{"num_hidden_layers": 12, "hidden_size": 256, "experts_per_token": 1, "balance_loss": 0.000702, "num_attention_heads": 2, "vocab_size": 32768, "positions": "rope", "attn_scale": 0.0884, "learning_rate": 0.00842, "lr_mult_o": 1.5, "beta1": 0.93, "schedule": "cos", "batch_tokens": 131072, "train_tokens": 629600000, "max_steps": 4804}
Below are experts of layer 5 (counted from 0) of a mixture-of-experts language model. Rows are named router (the router's row for the expert), up (a neuron's input weights, with its number), down (a neuron's output weights, with its number) and show model dimensions 0-255. Each number is 128 + 24 x the weight over its row's rms, rounded and kept within 0 to 255. Numbers have three digits each.
Before each expert's rows: a language model's description of what the expert responds to. This comes from a sample of Wikipedia text that the model never trained on.

# expert 22
It responds to: Mid-word fragments. Short letter pieces inside foreign or unusual names and words, e.g. O-tt-oman, Yu-Gi-O-h, Ż-a-łuję, b-or-on.
router:135141100149129168165145100131156125105121190114125120136153153097133133096137101123148120134130109154121125128060114144133172180148150166090117151111136164128077096097115144103141108096151126152087119118133163137162165118127149123128118124129134114145115105143119110109150155112116115122120162124136113131134111121157108120089134154159092110137167127117129141131136130159084126131146120133097105152119154112107116172098158151102101119130152131162105113152152138139094117127130143086122160119144116110117159091138143125116098083124094065134172139121109127160128158101148100110125103113122081144171122105138117118145131134157141104153168185108189131085128107191124100140097151145160189065124139158147163098127129110146109115121126121130138099130146155157150163156095132
up1:177118132136164129167138115116156136120117143126156075135144103120134099107148098105117149129129102101152129096131122133150124078140115134097089082127117116132121117174119123172115198102165166094088137122120113149146110118141090094134124109142125167148108154134133089138157153113122121132132113105104123143122153115131115131138129130148124159081082121098122107173142131159116111110086114106098162131169149115127133106116130116090113145125155124142119140136137155144134108130095106160075146105102161118158133145146143158122137119124080139139141156112182134116146153150144110123150179148123133082133181090166130155153142108164126153132121176128126148148115102127071140155135144176138146101097178122106120136133154170140152097124142139182094119099173109127161106119116177
down1:132105139161133158137139140083141116140166123171115112097107197133131120173125123105133153175150113149181132150147118114149114120166118148130156120139145139097086136171160130098183132125144124136149157130092153167130090160092131093149137119139150122165130104094161102143139118104153125128119142101120127087108081112124166152107157150136103153105133123131139133146117137106094117116116136120152148111125103155156136128155154117128109159144162098103143140103179106101122086119152121102121098116130162115147099126158097122137145136099106085126139145067115158056126141131133122159118118132113124109155124134190142153105119175159097108130135093143154105126155128109150161118129169131080151147087096119118121156068139130132081145125113111156122101115141118146166117167140121
up2:106177138124080127078062090112086114128136156175128193125153097135122135147140155148105132143134138120169167083117124060116166121153098150145127153142146061124164146118149176107122153152133144136156110112122123110137117152122154121104128155110133150138121108119172143124173126124093128145075088103133146123131124099150093118147128080122103101092082140111116123153104100114127137135119108140139112133142136134119127145115145133133110128113133117123123173110159133119130140117122169118148102130125171137139156117117133110087148144140107131149153134088119166054110172092131102122157124170102102106138128092152133127130109129134149125085172098108103149131085077149137122109116158143124123126136124120151129111090140111135145118126155173136110129133166144137105094143073133
down2:154112094153137140133107109130108152129099124122151148112116123123124147085121101108128117124129124115157113143104133154153145156141149183167148133100159132139135097135088133154121127100144163126146171112132158107119125108132113113141080142144140116137137080087110133130104167098088127096148140148101115129105162120119106123157136109173085152123092152099151136118171137114112116108125097152122114140161101121124077134073097118134090122128110154097153144139090109096103189122114126134123120104116181121144126124099187113095154116143137106103128123115093133089141104102140141085134129152117159083141150084173152103122147095070079124119121101094088065132099111106138077130148094149165144135134119077108112147128163150132105112134107156109130136116169109139156135134105139
up3:111127079138142137137149070179137108127137105106073126108133154128174097147181163116136139175102112092091142128121128079127137153125143109122143186138112123109148110178107138141111130154135125163139080063153092118146142151137173125114122144144121123146127170142111081155160105150136114168109135152144145135115129088132172116104101138110116135127120106105101125149126116085110151115140147119088107154110136078100113098108162155114115149086124125174074146093127108096123151116150126090125146104137109135088122129123152128099115129136139140129097134121149119150119118112067075113178129120118135162157113138146111126131133156099146119152112129123142130153117141194119131139139109165155129126161174117082145168154157168119107136122137139106141127160113117140127130096121120
down3:144152114144169106080102165110094111124183128106141138104147165129126104087124099162168123144121123096103132072146122126137137144142135147134124118126124124159153142126080116172116147113114121125109130134123113111133129106126157091114133157170147102152129140177104115092093082104113133148137119137174168123153134187172143097134180130138127126104096112142146112122141172149164153163133132123130120122164107123131172117100112116157108105132139131116121099095123152140155126102110088118116099135124097159144089162132187100148135122125114159175130102102121124129126099118107140143113165135155150105158108145153132169132125154085158135112129092116133135085162124137107049102119124090106118129091129158155172117111142069121131138090113153123146187126119122115102126121114131
up4:099150143136143154082128144135104057098118118106104116149164135170125155125136115096139136118136137133100125134160149075147098100065120119096125128135162153108149126150116139120165101128156085129103137090117113138104088142076169167191116105095137133103112117178141122068150104130089142136148095124132133145072181115142137123125129115134112090140136120142134130126085163145113088114107137117072153158101101118139127056114114124120155093160107157139106148103153144114136134139159121155135137123128101160136082154109149128103105133113115161112113160133131161145149125091160085148143141121127130120166146164121125113117140144133122154112095126118129064129156111134106138148124140122095177137102153128156125129121140171102124135142113118138161103121157126128092120136141092
down4:120109134123107119093159132120096141126119147132106173172143117137097121126114106158124126080170137123099155131127180134126095150084126138148165171101143124090123112142147137103147122123109152083093143107138120096106125137116161136095139127140119129076132146125097129121096102111110161106155092116148168140113149130114140148132108159155112126118134133106091120147107104147139134117109121069082174153156127167131119145073133144110155111101118081145165135122068137099159083145136117151104116131130089159153144117096145129147165098128102106098097128087085087105137086125154136115162138141116177159146136097132093152113107144161116119126115174143131153079127149119095129156105127139098142141126130169186145121142125104149106134087145150144132132082130149180127110144104113
up5:146148123109119126122124126113149122090088173078097121107149156127092121135155134154151181140125127117168136096142123167176104118151139136134108123146117199148090113099156085107102134129129112166101144114138157089120134146128120121110130124107115120086123122132141155088142100121138128158115125166094150144119106124175169147147148083145155080120109097108112098154156110127135159096155117136129129157098098142126111117154153121156138139115123114138085127121107126135131121093130127119139141159121115100134139103141111079143094113145114121129095104150102111125127194069111099125115077106086129144171106135082161112116093163101154144143096130082116092134132171127168142140109139112082133143136130101158116152156142151163082174110159167118120115132112117124156154108102143
down5:153130146094125102127150146135109098092097153118093105081128091132123114099109135105104088109137154138119133144110101123092112115110130169122161189116151168138119115145170086117130142081086115134103104144121099160117095127158106131131103125112121136100068107129124154083122158132167096154119151188150099107145118093120113117161151083141133099098149095106047113172086165159158138082128088111113121104118148123110122112106122151152141127114167146167115120103113146097121134136098155098130110142091151131123157120125112139144104126142128141141133113124104116108102116130136146147095117122133101119125083108100145108100129127122124099120121117113149150101102130108134148121084147129113115085136113139075133128138141129100122152117190180142129098140135113149092188158129116
up6:110137110152117145184131139106165127144117151126126092137167145149124147128112120097101129131120145171106135109133112197148140138125123135074088148155101149116112173119154140126123118123112084083134111129139129178113160111100137131126124121121163173139142154119091098179127171140122117129130167103113129164130104096123102138120107110161112123158148123157144119120105155129118109138130125150104128107151093165118110120088131114164147168152119145176144134150115134134113133128139113135145054093114089155145131085140130115138128106146086192152171111141110180148132075129110082164145136139149155114148136155137118109110116122162119135112144126101104124138158131125121141130096161092210153119146160132123158128115142067127118129152160161093139106108124149118115128084121146
down6:114153151159161118118129157113114175091133136126095098137101147133120102188131144148112097112182142121138139123172131078104125102098153127149128084113123166114126099150120144139130135132153125147126087100107137123127121112129127147129113160162105141156130097156174138170204153102087166102113108143128120072142113129153171117134099085110131184159152146116112154106151132112094116117123142143116135098125124151164175169163104149143115145098124112135120127154125094138084136148139091093140147172080113110127171141157133167138086140069117123138128125086112113115122160158119122135134155093168163130146149103145141130155142121111126121144106148128122107126106145103139148138191165102136133161147147120130137109142099097123133142087108111134130149157119134098121097110161119
up7:112185122169152166091078096120122089169139097145097123122113126111145088140158171124132131105136134109124135123122136115175122104117080140089150152098152133087108130138108076113151159118152120141117141123154156149125120125133102122108168146090140141118118119142170095216152134180137172130122115158125133135124164125154100173141134129152084089144128145132124143137084138148151120122116126119137156108125102150115116117160147146144121111120150171157083152151127125099134112151136099137096113135128105161117114132119123129110127103134142136089137113093124109112168106118142100157124086100133117126115162097136155114102142140162074127132149147133094129109149139127107119143169147140159119073154111175115180139085157085175166108142136139090133107111123133104165141124141123
down7:130147129151096141090203149158100112134096138132118119143137138128129105128137132151114088134121109140156146095108134116128130101170136114121207134086147129134163153151107144166170121132110153144125168119107125110181170121132111138085097152137152146135167091125102140071153128162150165141151093132151123110125092097135094115142168118162164107104136123163102122079145103147110136118178141105093097108136107141093103101130102152160131169121096120090130127129117126113134133138147119141120152143130125121046111101077123111164117151107100077109123121149140125139123166120129130105166095128160123133142125113110173120098140144153176107136147090142118128113145102113125144097116171144099141178118120105138156132115086107142165120136138132144107117133138098095118121142151133
up8:115150112104110134106136114143149150138144104128156129114151096085153127134119152110069174112153173134142142103137126143110119142134152116119132129108146120162109131147179159125078098137092159164139118126141157118178171126121150115126174129127112138111144158140133119117173109081145146166148132152116133138178123091137131114091105127090085135184167131134129095174129160140100130125132102104107145149103111125105130130148098144108105146152141178120146153116111139109129139110127155120084099083130155136126135149086134168194135111143136108128127158199126103153102116153131127153125105085145151074129171123097124143116142141127102166122131124090106178124134120134114150072088145134150171127137135146131171117105108109169149126077137106126120109123115110106113142145097146
down8:179100146106144124168168129106146101137130089066080123113126129165132141116116115108152125125165104125171132107108129121126124127119108125125170135146130094148108136157164085131112130105108139143104137173141129125126154134091110135114136120171125120145132133135138135129095117142128109118145141127111144145105121207151149142114103115118162141140122157158124141155148153089142141132120190157146092152152144111133091109140133135093125170104133086135146118141152128154142141159033085145117146089155206109123141108118101087071129172105122142130169076158093173102116126138091112137143131111130140116171111166122096120143081131118136137148129111115131096124121137146145146124165100137137118098136152157143140159140110155139127123176102117142164107124135153140140095130115140
up9:155124099163133113138134131132170163124148139139077116142105145075120098125108128150109125125113140140139138131061093146114155156162139118107096107125100147109157131126162150129114110159150136126139124149147155133128131106125129150098124124119113133087093117141128113137141167131192120153098104097108122106122129154118126118106124145074146101129152146111151143107123143116140123162112126118128128127118135129113103111140102173080106143127125174118136098105109181185089101135112118145104091116113148124133167149135146131077130114130110151072090090144099110081126157083079129156139107067137126108109107086128110093134167119140143104125141115148158155094144107117150142121097161114077170120138148158123134142134132078106128100119092132153070160173106119149093132085101128
down9:091092147106080070146161154116114141107112122090159111145111143103114182145134184130136146103130115107111139132142100108128059136153150102086106123115145142119107096112106128095106130115090152128151163125132111149145148085096129150117187137137101112100187109120149089124120133137128149101144114085144164116118148122123124092167127128142145080131057161129174104106118059188098088096140108126105162161152115145123126131081163098138117156102136130141111152112121085118159168147137115116124117099117122146150111135153120124164126138114121150135141123148114162158154135176139163127138132125123134112130107097124107141126109162136150123116153155114111144132121127084108106111112123163102149160125117127137156109122110117154137089149150136115185146128142152118098139152132123
up10:117135142137120092101143155123114129120124109141140158149112139175132156114172157088131127132079109167141095090147110127136105125138129125147146104128141121112157113155130095142086101107126136104139157124123149129120099160111116113068122084096090084124101101118106109111117142153161129141068104140189121140111119169106154132139141134132168147112147115144136122144161130160132160170108142140078137120131153149128143128091149130128141098123126137093172125166082172138113140137150155153166158130095156162136115153100116124144140085160090103095138162140102068129075185124144121130116158120155111152135137106137130129121167128124121109123085064103119127124126149136091116104133124083130106162157169137104132145129148153100104145103117126170101125128065146126154116111115117
down10:149157097105140125143108102084095167147103098118124124148162147117131135126142118065125112149120115116134135085142136127140129124093057118166148122120144102131170118085141122104130131128132169132129105129072148132115107127140153130123100090090122118115133120144123155142126126144215153123146149146139177130146162094112144141156141131097121116133150101112124125119118151092143118118157107096129108142129115100139117128125158131100164133206124134171121098151112131190138138113172112085137072133142077151197096141157154115111127162108126116166157153157109117177085157114109131127109167125148121149149156105100164146137156147140138095120175157164113171133096121156126127147130135093185105124154126142134128125099142141134115127111123115110145129137141132138131137117145125
up11:146165120170114159127145118127167146103153087083164128128136140105110121168107114112160118100148049101115117068108144147107110107103117160133140130101145109116080074108136089112154127138065105178113110133162094126110089175116141111151131126079165143183164104089144175138123127178091138143143124148086123143105155102147166075107162126116145139134109135166120120160124131125093107107119149133157172108127115134116113142152142152146124152117122136108134165147125124116139127140113144165167124108089144136144096132137133114105137160117112134154131084112128144140123113115107122113127153141114148138093126114130150137139107085128106132103119142137107108156157119113135126151135122112136127113098105132113126106082160135124050100147150119081112161098134135114131122083124117
down11:147135124090118163130105095126119132185133157138161147104122145101077099116122117115146134144158133101135103109087159125129124129116152133134108113143148154155136120122119155097124090102136100142132120096146144086101139128123121154176093095118129114161124106141133179156132174128133111118127148165098114111120138096131093174183116131110084127123170148135130156096141093120136138147153093193134149128177097144111147131115074119148152173109108122175126148094139126127128126179090144124112150119129160099136125120139134084097151110098140110119155117137110144100118125081139179085136113124139130100148076105152119098143109105114130121164142101148150136129167117122132161142138094085122154139124122119126163106097147102159096116145060108131123094145106184117106130107163134
up12:160094170089106072120149086162120122132134131136102160134152159114172130104126162118148146139163082132120146126103134119124092147112085105140070123129120137150120144137084136120102107125148114134105091115154116092117099140073098106125150120127088080129142154100118070142109156099164119120113094126117172094112108155117131111144109163143133155153142125101127153098138117123143205160135112132085130132110115111140117161135098125151181116122094171139143126150149131107121121150129156128154169102160148139099106128097117132108099180139155152105127121158144149131135124095096068094124133080147159149089138126143114100134155108158156136133094148130106111127140100146117120175140141144119107121107166133111115103112101113136147135104143144163136094116146148172169137107143123
down12:155147111100148151106125140149096128111048175142132135116117130118128141083215120163147108114113157112121140100092162134124164111128152137117132137142145152122116109126128107122134098114167117130133133143130111177119108167134124116146121112119149105164140140117123141121139123171116157093121095180141094143129130174126133107145132096109150137078105114133112154152145119166104136096153135117091117146114117117137094152126163097159142144114161176159087145143131134110119135127143178123139137097136125101136137102139143119133131126129131126117164154201125120105158145115121130120119173132123121150164161090111076084148112111103179135108132130110123129165085136084117147115132122133106093057160119129154139108164100176122133166160106144109120170149131138085145093135135099
up13:099127127126117117154167121108142130124134134132161130125155109136150162140135137118132131119111103139130130107094133103095130134114142123112119138173104111077107149151130126105101155179064141145109073096158127152084137159084103080117168129146125120171104121135148158117109117148157115147181119100097084108138142125091076161145067119088116148151136124073160126116093117114155111147145129186152123122090106128097133154141135139124101124116138150138114107115135111138131127129121125096140135129134155156175150188163113099124143146161128155134150126110122095122109095147134157105132158150108115185099111099117167127130158166141132157189126134120111132121100156165133118132163102115119120151113163146137201149111142162128157141085105169114138129133137135145133133135118170
down13:114129143134119141171115121128148170150108129153170136135131174176144147117118154149169124148136125111156135187213138108141128117129086141126151164110119101102120136106135157103123075133142127129096079167154120124130127148128116159161147114152109108138152101125152137126154128178173124118101121131132116129071124125111108102147103123127103091112119125132076126119127118135082152113131114155108144144124087111162112151103153149152117116110157092176166122135153128133129160129139118085124138048121123149096118114113121089092151094110144174136117147076103154105125132137136146131108107112093162128120127158187159126102104134110117130082092148167088099154148115120155138132100136138089116140099145138119105125093119146097138109161130099131116174138138154102138116152144135